python train.py --n_layer=10 --d_model=160 --n_experts=192 --experts_per_token=4 --d_expert=64 --d_shared_expert=256 --activation="squared_leaky_relu" --moe_layers=[0, 1, 2, 3, 4, 5, 6, 7, 8, 9] --router_score="softmax" --normalize_top_k=false --routed_scale=11.7 --balance_loss=0.00402 --balance_bias=false --router_z_loss=0.0001 --router_noise=0.1 --n_groups=8 --groups_per_token=3 --shared_expert_gate=true --init_std_router=0.00961 --lr_router=0.00187 --vocab_size=2048 --norm="rmsnorm" --norm_eps=1e-06 --tie_embeddings=false --optimizer="adam_hyperball" --lr=0.00728 --beta1=0.9 --grad_clip=0.5 --batch_tokens=[65536, 131072] --seq_len=256 --train_tokens=788800000 --steps=8372 --dataset="wikipedia_en"
Below are experts of layer 2 (counted from 0) of a mixture-of-experts language model. Rows are named router (the router's row for the expert) and show model dimensions 0-159. Each number is 200 + 40 x the weight over its row's rms, rounded and kept within 0 to 999.
After each expert's rows: "gets" lists some tokens that make up at least twice as much of what it gets as of all text. This comes from a sample of Wikipedia text that the model never trained on. Tokens count by the router's weight.

# expert 64
router,206,241,209,241,237,255,199,240,119,211,200,261,274,236,205,269,175,280,229,165,145,320,192,218,207,185,174,177,195,227,234,233,146,230,231,152,189,172,235,152,195,149,177,259,282,239,212,216,137,207,188,248,199,176,149,155,162,271,138,174,183,226,211,185,228,164,148,264,163,221,220,197,168,306,186,240,198,143,250,125,233,217,147,166,223,138,195,187,166,256,156,156,210,211,198,195,217,162,229,218,209,233,138,256,161,210,219,244,147,250,289,176,216,211,230,234,170,199,246,178,229,250,184,207,209,261,207,148,168,235,209,195,227,203,214,168,228,178,172,179,140,169,207,236,210,225,218,220,207,176,152,279,158,157,132,238,132,170,167,143
gets: " the", " his", "s", " first", " its", " their"

# expert 11
router,128,224,244,281,238,212,185,210,185,242,232,198,252,250,190,190,157,247,159,161,126,218,221,226,262,203,158,223,210,229,215,229,130,251,173,158,221,232,157,80,166,155,185,242,199,212,186,227,127,274,176,244,187,222,193,185,173,236,201,225,145,217,143,174,192,218,189,204,213,153,169,146,170,248,173,191,213,158,222,146,188,202,221,165,199,151,165,230,179,249,227,205,232,224,196,241,185,175,229,226,200,250,194,312,125,211,160,215,227,221,288,208,203,246,249,335,177,182,201,171,164,239,173,198,193,224,239,203,205,238,161,224,256,127,240,176,195,214,151,122,167,129,229,237,224,210,187,230,236,180,196,255,154,133,156,263,165,171,126,199
gets: "s", "es", "ers", "ies", "ents", "ors"

# expert 38
router,189,263,263,238,232,229,160,191,152,174,224,212,245,222,217,231,194,272,195,191,104,340,135,186,229,199,209,232,172,203,185,231,143,268,233,151,223,226,212,121,207,166,147,249,238,192,170,209,113,211,199,223,193,176,137,180,176,269,217,190,119,212,182,206,253,190,190,244,176,144,185,176,186,266,195,244,225,173,246,135,195,258,205,185,209,139,221,161,200,231,159,176,250,228,225,219,214,130,224,266,228,207,195,237,180,213,162,231,240,256,227,150,237,225,215,243,172,189,160,219,189,208,218,204,188,197,225,162,149,266,236,210,256,180,277,132,199,194,182,128,137,167,214,230,244,192,175,274,202,163,206,254,128,198,181,256,130,154,168,150
gets: " S", " P", " K", " C", " F", " L"

# expert 71
router,171,302,259,220,213,236,226,250,144,212,201,183,248,239,240,217,171,270,160,180,138,309,212,211,204,176,198,225,186,171,188,249,121,252,184,126,183,233,228,122,231,196,141,251,219,173,161,215,164,259,174,217,190,173,81,180,152,237,214,163,180,228,212,199,192,170,193,257,205,140,162,178,172,224,219,193,246,146,188,124,174,257,219,189,225,144,168,203,149,214,115,222,248,243,215,254,215,139,220,187,232,181,217,259,114,208,211,255,163,216,242,197,229,231,206,214,170,191,198,181,192,207,205,183,196,249,236,205,207,248,222,191,196,143,185,86,193,199,201,175,109,186,199,204,206,189,168,262,248,176,226,215,131,175,144,268,181,153,146,166
gets: "\n", "\n\n", "|", "  ", "*", "="

# expert 168
router,199,271,265,230,229,223,158,200,143,176,225,206,247,225,219,225,181,268,195,183,106,343,136,185,229,198,208,219,171,205,174,239,142,274,239,149,223,219,211,130,217,166,140,249,252,187,166,210,119,216,197,230,184,171,142,180,178,267,221,185,112,207,182,205,248,179,194,241,176,147,187,173,191,264,196,241,229,171,242,133,199,253,213,174,211,143,223,154,206,232,160,165,244,230,226,222,214,131,220,261,217,204,195,245,176,216,164,234,241,253,225,152,238,224,212,253,170,189,159,215,194,205,222,209,183,206,222,162,156,261,237,202,253,171,267,130,194,195,194,135,141,179,211,238,255,187,181,275,193,155,209,249,135,187,185,254,132,154,165,150
gets: "\n", " |", " K", " B", " A", " An"

# expert 67
router,160,306,227,200,238,216,176,198,176,192,202,254,243,226,254,225,151,237,206,225,91,283,136,167,254,190,200,187,226,218,210,235,169,258,208,172,232,243,200,109,154,133,156,280,262,234,173,209,117,235,221,240,158,192,180,201,176,240,214,200,168,174,228,205,231,204,183,236,163,199,182,193,195,277,136,173,182,192,251,141,187,254,156,181,211,131,224,161,163,199,146,188,250,211,237,193,231,182,220,173,262,224,186,276,233,229,190,224,192,239,223,189,233,231,204,250,204,190,194,194,215,205,231,195,214,232,240,192,167,307,215,162,254,175,172,80,218,190,176,121,147,159,226,244,251,203,130,265,237,184,232,193,221,132,208,235,177,146,161,179
gets: " and", ",", " or", " &", "),", ";"

# expert 119
router,192,266,275,229,233,219,166,192,146,170,220,213,244,227,231,220,186,275,193,185,105,339,143,198,219,205,213,221,165,212,184,242,142,275,242,151,227,225,209,134,206,167,150,247,247,181,165,207,114,208,202,224,196,171,139,181,180,272,219,189,122,208,182,206,256,188,201,238,176,144,191,174,183,256,193,257,228,167,236,135,206,257,202,174,207,131,212,167,204,227,169,176,244,232,225,222,216,131,217,267,227,205,201,243,177,212,158,233,233,261,233,156,244,219,220,250,165,190,169,215,192,208,222,207,189,204,222,164,151,264,238,211,247,178,264,127,195,193,189,137,129,168,208,234,242,186,187,275,186,155,207,261,140,195,183,258,135,151,166,146
gets: " P", " St", "98", " p", " I", " res"

# expert 177
router,162,246,285,222,219,258,154,235,189,166,258,200,257,248,182,221,172,245,209,188,140,298,171,214,254,186,207,205,178,199,188,249,157,296,247,133,205,236,205,127,210,210,141,251,212,193,177,209,141,231,219,189,212,195,145,181,172,222,232,175,148,233,166,172,191,216,211,262,178,89,202,183,141,233,174,238,221,192,270,142,170,226,199,161,209,153,216,189,184,261,187,200,223,198,205,231,217,141,244,283,235,175,202,245,126,214,169,219,254,254,230,179,223,239,195,212,199,199,178,211,205,201,199,216,227,250,243,150,139,264,193,175,231,172,223,171,262,187,217,142,130,153,185,230,212,153,148,268,207,173,214,265,127,195,140,278,129,147,171,150
gets: " In", " The", " F", " S", " He", "In"

# expert 103
router,185,302,207,229,252,227,164,205,147,173,193,216,224,218,223,230,161,269,183,213,96,299,141,201,260,139,165,227,210,246,206,210,186,249,188,171,197,174,219,126,244,152,181,224,252,216,192,238,111,237,229,249,207,202,148,195,163,193,189,228,146,194,180,207,254,186,215,249,171,163,229,186,182,277,198,219,197,203,243,137,151,212,206,215,248,177,208,149,169,233,164,166,261,203,241,209,219,167,197,184,261,220,182,231,198,226,171,247,211,242,245,171,220,223,204,230,162,194,157,210,204,208,219,199,214,187,203,194,158,283,235,213,259,115,243,105,180,200,202,183,141,143,180,228,248,240,137,341,171,108,200,225,182,210,161,206,144,183,188,128
gets: ",", " |", "),", ";", "',", " –"

# expert 44
router,217,221,252,244,205,174,148,243,142,222,219,167,209,269,211,267,178,264,228,206,146,199,160,239,257,159,261,179,181,237,169,266,149,240,162,139,238,190,220,181,145,162,164,251,213,166,212,240,155,247,228,213,200,197,108,192,226,253,177,190,152,236,174,210,193,180,148,236,210,152,226,159,152,258,176,185,215,210,192,189,205,280,202,246,172,175,260,191,166,247,125,181,216,223,202,271,202,128,195,215,255,203,207,291,177,201,233,185,174,192,230,231,162,244,162,256,123,235,238,179,209,190,236,180,173,236,195,162,195,234,256,222,230,138,181,167,208,173,184,167,218,175,241,209,220,243,151,312,193,158,191,278,179,164,118,295,169,226,194,106
gets: "g", "id", "k", "ag", " ", "og"

# expert 162
router,150,270,249,231,209,240,168,182,141,208,273,228,214,270,226,187,179,289,197,191,179,220,182,204,246,161,209,247,198,215,187,239,154,284,241,167,213,198,202,182,196,148,173,239,274,184,167,231,90,229,186,231,177,212,196,206,219,224,182,209,182,186,183,163,219,177,229,241,194,122,195,159,182,255,210,260,189,170,201,134,209,262,212,164,213,71,183,185,151,229,176,154,246,182,211,258,232,190,244,232,186,222,199,267,166,238,136,193,208,286,307,197,230,210,251,254,139,203,189,184,194,252,176,186,190,196,214,207,172,299,180,212,239,188,231,154,218,212,211,147,119,190,171,195,215,223,207,273,210,142,240,220,150,209,171,256,110,184,180,135
gets: "a", "i", "ia", "us", "o", "is"

# expert 148
router,201,255,254,237,259,219,150,190,154,170,213,197,235,213,226,234,184,265,201,189,110,322,159,192,212,196,222,227,169,199,182,239,127,274,237,158,217,228,204,131,212,175,119,242,247,200,181,212,106,207,201,238,204,157,132,197,169,255,219,203,130,222,186,198,256,201,191,236,184,135,192,173,195,266,186,261,231,174,229,130,188,252,188,169,200,128,215,169,205,228,171,160,267,234,214,229,226,143,223,265,212,204,201,250,169,220,174,238,205,255,250,158,238,215,225,252,170,174,172,217,192,203,223,207,199,204,234,170,174,275,242,190,267,170,262,134,202,220,170,122,152,189,192,241,269,178,200,268,189,136,203,247,120,183,167,235,147,160,185,154
gets: "\n", " ", " P", " L", ".", " F"

# expert 55
router,181,254,269,214,212,190,189,259,135,168,229,233,263,258,247,247,150,240,200,201,168,279,148,233,256,161,199,259,193,240,225,250,167,242,219,119,214,228,212,127,209,207,141,284,230,199,161,203,167,201,257,179,170,219,113,148,206,245,218,225,138,186,157,234,200,237,194,273,221,193,177,110,167,224,171,262,228,217,249,174,180,214,157,175,168,186,237,189,192,211,194,187,214,215,226,195,235,124,220,219,245,167,156,252,144,193,154,203,207,246,262,201,187,199,192,233,190,180,191,218,166,196,257,221,213,241,232,212,164,276,223,204,254,167,276,196,190,221,176,75,150,201,189,226,218,167,166,264,204,131,211,198,138,148,169,251,142,209,185,113
gets: " H", " G", " B", " J", " W", " M"

# expert 144
router,170,282,225,243,224,248,159,201,171,210,212,175,233,200,217,207,169,269,192,143,147,287,250,215,216,216,196,205,184,189,175,256,193,247,195,106,199,240,197,82,154,186,152,261,218,179,178,184,112,191,187,240,210,178,139,204,192,268,163,215,135,224,175,203,202,193,177,261,158,186,177,182,154,270,227,251,214,177,229,109,184,265,192,188,210,120,187,210,185,220,209,176,242,175,195,226,239,127,181,170,271,203,217,237,159,207,190,223,222,200,252,188,243,246,208,213,166,171,238,186,220,196,232,184,214,260,249,183,191,282,202,206,234,217,200,110,187,188,208,166,101,195,165,242,263,214,170,221,158,171,198,216,125,156,135,279,171,128,142,147
gets: "\n\n", "\n", " \"", "-", "===", "=="

# expert 54
router,162,199,285,246,189,199,200,180,164,174,236,220,229,245,209,242,184,224,205,186,166,216,188,161,219,179,238,183,239,134,243,236,161,225,154,165,228,197,205,170,149,158,133,272,242,156,231,195,141,224,190,282,171,180,190,196,229,225,234,221,77,226,197,204,178,171,209,213,206,175,165,238,173,297,158,227,214,212,170,128,149,257,175,144,273,195,215,206,186,155,128,164,240,195,161,194,217,144,223,161,241,206,175,257,124,238,206,194,148,221,271,164,195,240,183,265,193,185,189,154,178,261,193,168,233,192,229,198,113,208,216,175,232,178,247,175,264,168,199,119,122,143,225,237,235,158,185,320,190,178,193,177,212,158,174,231,134,140,189,151
gets: "ic", "al", " of", "ar", "ical", "el"

# expert 87
router,163,261,221,241,162,268,184,233,163,212,210,259,295,248,202,187,216,236,190,209,168,217,187,204,214,226,191,178,218,165,228,240,137,243,166,119,251,191,169,190,191,166,165,224,198,273,201,195,141,271,200,256,242,211,163,180,222,212,208,200,201,228,198,224,209,176,195,207,224,203,245,165,147,249,221,227,196,155,170,100,177,237,169,202,172,200,187,201,148,236,180,190,272,211,223,225,180,172,206,134,198,191,146,228,121,202,169,256,218,213,308,223,275,191,156,272,217,196,216,198,224,224,216,180,220,144,255,164,186,276,167,187,205,204,235,192,207,159,172,92,203,128,208,199,242,117,211,301,212,150,190,263,199,159,107,177,117,192,141,138
gets: "or", "er", "ator", "ant", "el", "al"

# expert 164
router,191,293,260,220,253,256,180,216,194,156,206,232,227,166,197,220,193,254,205,169,133,244,168,205,211,151,203,187,195,226,168,259,155,291,241,194,170,203,225,117,242,154,164,324,234,171,190,228,136,169,228,229,226,211,140,188,203,213,225,190,125,211,153,167,202,198,186,209,203,159,190,136,199,213,169,221,208,172,214,147,173,232,215,155,204,184,251,145,162,176,183,167,256,264,232,229,237,128,182,219,174,193,162,244,175,237,203,253,239,299,259,160,185,269,199,242,162,184,177,198,188,179,234,232,208,186,193,180,172,228,194,220,260,202,221,99,175,141,197,111,129,183,163,234,239,191,219,275,184,167,200,273,89,198,173,237,169,184,170,171
gets: " He", " were", " he", " ", " was", " are"

# expert 93
router,203,295,251,212,238,246,230,195,162,207,195,201,250,216,252,185,160,286,209,201,95,292,134,207,260,200,187,183,184,206,246,227,185,293,173,148,201,207,206,116,151,135,176,270,225,214,163,231,97,193,191,233,217,218,126,179,166,253,188,181,164,212,186,215,226,187,186,215,169,188,171,203,159,274,183,188,185,159,236,130,147,238,170,206,233,136,210,195,190,214,129,174,276,182,206,201,253,193,218,217,276,168,177,247,214,209,191,242,239,272,211,189,174,202,209,237,220,157,215,195,170,220,239,197,205,201,222,200,192,273,186,190,255,161,230,93,231,225,197,177,137,142,204,232,259,234,168,290,232,156,199,225,219,176,136,225,169,154,159,172
gets: ",", "),", "\",", ";", "',", "—"

# expert 182
router,187,221,300,246,190,210,206,199,141,184,233,227,234,209,208,270,174,260,238,183,175,277,145,264,223,143,204,218,163,214,225,255,167,241,247,173,236,247,185,175,216,120,159,292,221,247,174,212,94,207,191,188,204,171,148,174,164,233,164,225,155,234,170,228,202,182,143,206,226,184,195,145,186,257,142,236,158,188,265,155,147,218,172,179,206,138,174,179,175,186,147,236,267,199,179,211,236,175,217,219,224,251,194,257,194,233,207,230,201,271,255,172,148,241,242,232,143,161,195,189,211,213,215,219,238,222,251,167,184,222,226,201,259,206,226,112,234,160,220,163,103,162,181,226,236,253,147,216,162,170,185,222,148,205,127,250,135,133,124,181
gets: " he", " that", " it", " she", " they", " He"

# expert 50
router,214,288,235,223,209,156,151,206,181,193,228,267,238,228,230,250,146,217,201,222,97,320,197,177,262,170,187,203,234,207,202,237,198,239,250,180,218,236,225,144,176,142,167,275,275,216,186,235,155,203,206,184,163,181,166,196,192,230,231,218,158,187,208,229,210,207,205,264,203,182,174,182,179,266,190,201,184,182,240,126,209,274,166,229,209,127,238,127,147,258,177,198,266,223,206,218,207,156,200,172,247,236,160,273,215,217,200,230,163,217,247,179,218,240,220,254,183,198,187,190,229,210,224,196,235,213,203,161,163,305,224,167,241,160,193,102,219,157,179,111,124,147,205,210,223,214,144,237,183,191,199,215,178,164,233,267,116,101,188,187
gets: " and", " or", " &", " /", " but", ";"

# expert 43
router,154,252,235,197,208,202,181,132,169,191,187,192,205,207,266,244,140,225,219,151,135,226,182,245,224,230,225,193,246,150,209,237,189,225,183,128,221,255,242,122,181,197,104,254,213,260,185,181,140,152,248,180,191,218,81,189,191,231,141,155,115,256,174,186,199,227,136,233,197,166,147,187,173,237,207,214,191,185,227,157,151,201,184,259,193,158,210,210,137,199,127,217,249,201,253,175,180,158,196,229,239,215,176,211,177,204,213,181,227,209,266,142,170,196,187,257,151,226,213,197,251,237,198,178,232,242,242,179,171,306,241,167,182,162,195,117,187,214,246,143,191,133,188,180,206,248,163,231,174,131,202,185,139,168,148,242,111,168,166,138
gets: "-", " |", "\n", "p", "P", ";"

# expert 26
router,159,226,241,252,190,212,157,258,116,227,224,262,227,236,232,242,146,299,227,203,161,306,165,254,237,179,229,243,223,194,200,243,155,210,268,185,190,189,215,107,208,186,156,252,271,228,193,228,150,183,225,193,172,207,189,198,196,299,158,214,169,245,177,173,162,181,170,250,189,189,226,176,144,267,158,249,196,192,222,155,180,209,190,187,231,132,218,132,162,266,194,178,237,217,206,224,228,153,182,244,251,211,153,256,178,205,155,224,183,222,249,178,195,214,235,307,182,200,189,207,203,182,173,184,226,237,197,218,213,263,228,207,260,186,279,169,207,190,181,121,109,169,221,239,189,185,215,238,170,128,181,225,143,168,181,203,150,164,173,95
gets: " the", "s", " a", " The", " his", "'"

# expert 16
router,187,221,229,195,228,219,243,192,192,231,193,265,267,238,259,201,161,225,204,149,164,213,221,199,241,201,164,230,152,216,224,220,125,286,195,112,242,258,158,137,207,169,181,277,199,237,151,261,134,240,179,239,185,181,193,153,174,279,217,195,184,214,157,247,217,215,168,196,221,182,198,145,170,236,187,180,222,133,218,104,152,200,196,166,226,158,198,220,213,279,181,220,248,191,208,175,189,165,234,221,205,196,213,251,176,195,159,256,228,207,292,220,210,222,250,315,183,205,188,214,193,255,193,185,208,191,239,182,241,215,176,182,252,151,245,156,210,209,187,149,109,126,211,221,200,193,180,243,240,128,228,242,151,184,112,292,125,142,153,192
gets: "s", "ies", " years", " time", "es", "ations"

# expert 62
router,138,250,307,294,222,282,156,259,194,198,228,179,232,201,241,283,223,197,230,212,114,221,143,217,228,200,177,225,239,222,196,231,122,314,175,167,212,184,225,126,156,164,184,260,238,207,216,233,177,179,190,201,180,240,107,190,227,261,195,175,183,247,185,185,229,232,209,156,271,159,263,173,156,275,239,161,249,186,183,178,209,248,164,208,196,177,210,219,199,199,179,193,188,186,155,259,210,185,160,232,190,179,163,236,175,225,235,201,170,235,247,187,205,232,231,221,192,164,181,197,228,217,276,161,233,165,213,233,197,278,182,237,236,208,211,155,183,197,163,145,125,157,204,211,252,191,179,268,198,167,210,231,168,120,158,261,107,207,214,122
gets: "b", "ab", "ob", "ib", " B", "amb"

# expert 130
router,166,225,227,279,210,229,230,167,210,185,283,216,272,242,247,229,200,222,225,208,157,231,194,180,187,198,193,214,213,132,156,224,186,257,221,99,240,244,302,172,181,180,170,236,268,231,173,226,159,214,197,202,208,222,78,178,180,218,187,189,177,242,164,238,241,185,171,294,148,211,190,200,204,228,191,234,162,192,266,170,183,204,158,214,182,156,184,146,142,192,111,228,192,134,202,195,229,102,185,196,211,220,167,249,129,217,186,246,203,221,234,252,192,195,243,274,193,209,234,142,257,235,218,229,236,267,224,207,202,233,223,181,228,134,216,173,206,209,211,139,209,124,205,267,228,235,172,309,203,197,226,272,170,152,155,223,183,156,165,156
gets: "u", "f", " un", " ent", "qu", " qu"

# expert 156
router,163,276,197,256,203,171,218,226,187,192,234,217,222,232,188,225,183,287,153,227,78,312,167,202,217,195,213,191,248,216,203,232,168,285,186,105,219,238,197,100,174,181,177,201,216,200,215,198,79,222,205,238,166,207,100,163,190,197,203,215,199,209,155,181,156,182,205,269,238,132,185,155,229,256,169,168,221,197,215,163,208,181,201,191,256,193,227,182,107,232,196,183,245,188,224,187,241,194,226,162,230,214,189,191,146,200,157,234,240,234,247,171,184,185,211,235,179,221,177,200,177,215,200,188,219,227,200,204,178,276,166,193,232,161,262,155,193,210,185,160,122,132,190,235,196,204,149,268,212,133,229,251,152,179,170,250,90,157,201,132
gets: ".", ").", " .", "\".", "\"", "0"

# expert 77
router,157,274,250,268,239,194,180,249,178,203,220,165,222,254,188,189,157,221,213,204,91,231,204,209,210,176,220,214,203,234,175,277,150,211,208,174,190,218,198,124,221,183,184,245,254,202,159,229,161,225,259,233,187,256,187,152,209,243,192,228,129,221,142,166,171,217,208,210,211,133,196,154,189,252,177,224,186,153,238,116,158,225,178,180,251,171,201,191,164,265,187,211,195,205,220,248,232,182,238,235,208,203,208,259,177,187,172,240,189,264,237,229,249,238,246,270,201,182,174,172,158,238,223,192,217,225,265,213,177,282,184,219,264,133,258,207,160,198,138,78,160,138,171,211,240,232,200,305,174,134,208,225,116,149,179,255,168,207,154,134
gets: " |", "s", "ers", "ins", ",", "es"

# expert 90
router,193,266,264,233,235,222,163,193,154,180,222,215,250,225,217,225,194,266,201,191,103,345,136,190,224,193,210,230,164,203,181,239,138,270,237,154,223,220,208,125,213,166,139,247,250,192,165,219,112,206,205,227,188,170,142,175,176,266,219,187,116,209,181,206,252,187,196,231,179,147,184,170,188,264,190,253,222,172,241,138,198,252,204,176,210,137,226,160,204,237,171,168,244,229,231,220,216,127,221,269,224,203,202,239,177,211,172,230,234,258,232,151,243,220,218,247,169,185,165,218,195,203,232,200,181,209,224,156,153,263,238,214,247,185,266,126,196,193,194,137,135,172,213,235,248,192,179,274,195,160,216,252,131,188,184,254,133,159,169,143
gets: " F", " U", " H", " V", " L", " Th"

# expert 98
router,131,257,173,266,235,282,195,222,208,200,202,239,227,225,213,179,188,225,204,138,167,189,241,248,252,153,205,155,228,183,176,271,222,232,157,151,203,179,222,82,130,139,134,256,178,219,154,212,103,227,213,169,187,162,179,171,237,189,199,193,192,282,179,196,190,156,227,183,165,189,240,193,158,233,233,240,224,120,262,122,185,218,119,184,177,162,224,179,219,186,164,219,256,208,221,187,168,198,197,218,251,241,181,235,140,212,172,268,212,264,307,230,146,226,169,311,176,186,175,184,208,235,223,218,180,195,216,187,181,223,188,200,236,179,198,170,191,182,166,131,159,164,170,227,192,189,180,268,231,185,229,255,148,152,147,214,133,182,155,124
gets: "ist", "er", "ers", "her", "man", "ast"

# expert 150
router,233,223,206,260,276,228,196,196,244,195,253,209,266,252,208,170,241,260,157,193,183,230,209,210,201,200,183,233,205,221,217,270,193,283,237,126,209,180,240,173,158,161,165,203,225,228,158,171,112,202,154,216,178,240,112,132,192,235,186,191,194,258,226,202,182,165,199,265,154,187,182,220,191,247,149,206,211,190,225,128,215,256,207,182,152,190,187,147,176,156,139,207,241,136,241,232,176,134,237,222,228,222,208,265,122,195,170,236,182,232,272,249,207,238,199,308,204,205,210,152,215,198,209,175,197,198,212,233,210,310,225,152,237,188,189,142,237,182,242,146,210,167,238,156,181,173,142,315,211,183,171,201,186,208,171,217,89,214,143,149
gets: "on", "in", "un", "por", "ol", "ir"

# expert 3
router,179,261,211,198,136,236,126,167,128,173,214,188,254,288,202,204,166,191,229,199,135,229,140,168,230,148,204,202,181,248,147,269,154,242,179,92,227,272,198,149,147,154,125,268,252,168,238,217,139,213,167,261,191,206,157,181,227,187,227,219,134,243,111,215,210,210,164,157,198,111,227,174,183,258,220,205,202,179,220,173,157,244,218,155,223,160,194,217,160,162,180,185,228,231,188,204,198,113,207,182,191,186,196,259,172,209,230,226,181,187,198,171,194,241,192,251,191,190,215,151,173,268,204,225,250,204,244,144,163,301,194,201,237,119,220,179,231,181,211,176,193,184,200,227,258,211,209,259,204,189,182,226,135,227,138,194,174,205,93,142
gets: " n", " acc", " s", "cc", "c", "en"

# expert 85
router,151,239,234,239,233,181,202,223,174,212,213,179,207,293,198,231,151,225,162,187,140,217,182,239,250,182,190,241,159,194,218,250,132,251,234,175,197,224,199,90,167,190,192,233,233,185,168,239,124,232,210,229,161,240,181,190,200,218,176,194,66,186,142,184,169,225,182,193,238,182,216,145,173,210,137,175,192,220,237,162,235,225,224,161,272,136,180,202,128,206,195,196,185,196,201,233,223,151,222,213,177,211,163,311,160,192,182,199,178,235,239,208,224,265,269,268,179,219,220,185,164,234,211,170,195,212,266,198,200,278,178,230,216,172,244,211,220,211,129,117,153,165,208,229,237,196,150,264,216,132,189,243,95,154,198,302,150,150,164,180
gets: "s", " S", "es", "S", "z", "ans"

# expert 186
router,179,236,235,212,203,207,166,179,177,170,169,272,262,205,214,236,170,232,219,173,165,265,218,251,241,200,233,176,203,210,222,203,191,230,203,177,235,191,201,171,158,158,163,265,254,237,244,182,171,269,178,244,144,184,168,204,204,258,170,167,143,190,170,197,211,195,162,253,210,215,172,160,144,300,157,235,217,169,203,157,190,271,212,169,205,141,236,143,145,199,141,207,267,187,219,181,178,147,165,197,215,233,167,265,193,216,170,230,191,227,278,156,225,166,190,322,226,197,159,137,232,201,173,218,185,224,240,169,157,328,185,168,271,236,246,181,214,178,174,143,152,183,187,241,212,172,173,253,184,126,180,201,183,159,146,199,87,177,161,96
gets: " of", "al", "ic", "ical", "ial", "ional"

# expert 51
router,115,212,229,225,172,269,187,225,163,201,252,233,238,197,233,244,192,213,222,213,147,263,171,192,213,185,175,167,289,209,170,222,159,306,177,114,248,236,223,125,143,213,200,231,219,226,213,237,146,231,171,224,231,226,66,163,218,280,182,164,156,262,162,230,254,183,224,171,182,184,233,184,163,283,198,195,257,194,234,156,239,212,208,172,186,119,232,218,182,206,184,220,179,248,178,190,240,186,133,228,251,223,178,239,148,204,208,180,173,212,256,186,224,244,198,212,201,172,207,189,239,223,225,215,218,218,212,196,208,262,198,263,229,187,202,139,178,210,209,125,159,120,161,211,242,233,143,229,180,185,186,205,118,140,175,255,94,160,193,134
gets: "b", " B", " b", "B", "st", "p"

# expert 42
router,171,274,238,272,196,216,194,207,174,217,227,186,275,224,225,239,156,272,163,185,118,263,193,238,227,206,211,208,184,189,188,230,153,286,229,147,195,256,197,137,228,206,138,297,206,216,220,193,169,187,183,227,179,169,80,156,161,256,185,137,151,215,170,209,190,173,203,207,200,177,163,158,213,296,194,219,251,167,220,134,156,257,220,158,193,120,200,174,173,207,135,182,204,220,210,214,203,127,214,211,262,217,213,294,141,244,224,241,205,205,255,162,238,219,172,271,151,221,194,186,203,191,218,209,172,229,246,201,190,302,225,195,220,195,205,144,209,189,216,192,155,154,216,237,228,173,225,241,211,162,234,221,112,180,161,253,171,160,111,172
gets: "\n", "\n\n", "|", "==", "===", "|---|---|---|---"

# expert 135
router,194,263,263,228,232,221,167,191,145,181,222,211,250,219,216,232,186,271,203,183,101,347,138,188,228,193,209,227,167,203,178,238,145,270,238,152,227,227,213,128,203,165,149,245,243,182,168,215,112,215,203,225,192,173,140,174,181,279,218,191,116,201,176,202,252,189,197,237,179,150,186,170,185,256,192,250,226,177,244,134,201,253,203,182,212,142,220,159,203,227,165,174,249,229,220,223,220,132,226,257,227,202,195,245,178,217,164,236,240,257,227,148,245,223,209,249,172,188,161,220,195,204,221,198,189,207,222,157,150,264,236,206,249,172,265,131,203,197,192,132,136,172,211,239,246,195,182,272,196,152,208,255,133,189,179,252,133,151,167,143
gets: " P", " T", " p", " g", " M", " K"

# expert 188
router,206,224,224,214,187,215,197,209,168,151,231,206,262,247,271,202,205,276,212,165,114,242,145,244,211,186,176,202,259,184,165,197,187,239,134,162,228,212,228,151,146,145,104,237,220,234,173,178,152,190,227,210,160,179,136,174,218,269,174,180,128,198,160,186,189,219,180,247,217,167,161,168,186,226,189,184,216,165,223,83,167,216,171,227,185,167,227,193,220,260,142,182,264,227,176,205,224,200,209,257,245,173,172,231,155,223,152,230,192,267,226,223,185,272,183,283,144,197,181,171,169,282,205,201,200,247,239,197,195,258,264,175,227,221,215,188,207,168,170,111,139,133,176,224,263,176,207,268,225,171,230,297,158,175,158,229,141,122,170,160
gets: " |", ";", " —;", "tal", " music", " number"

# expert 19
router,190,268,277,242,226,215,166,193,147,179,230,212,257,225,213,228,188,269,190,181,106,330,144,193,231,196,203,228,169,200,181,239,138,274,239,151,222,229,210,115,210,164,146,248,258,194,166,205,112,204,205,223,187,171,142,185,173,265,223,180,120,217,179,205,246,185,195,242,188,149,186,163,195,254,192,243,222,183,251,142,197,250,208,169,206,132,225,161,205,230,169,171,246,228,223,232,224,130,223,260,221,206,198,242,174,208,169,236,241,253,235,154,245,230,214,242,174,184,160,216,186,212,212,205,176,204,211,161,150,270,228,219,258,182,267,132,186,192,187,142,130,169,212,233,243,190,186,277,187,150,215,250,146,186,178,256,134,160,163,139
gets: "\n", " in", ".", " v", " W", " m"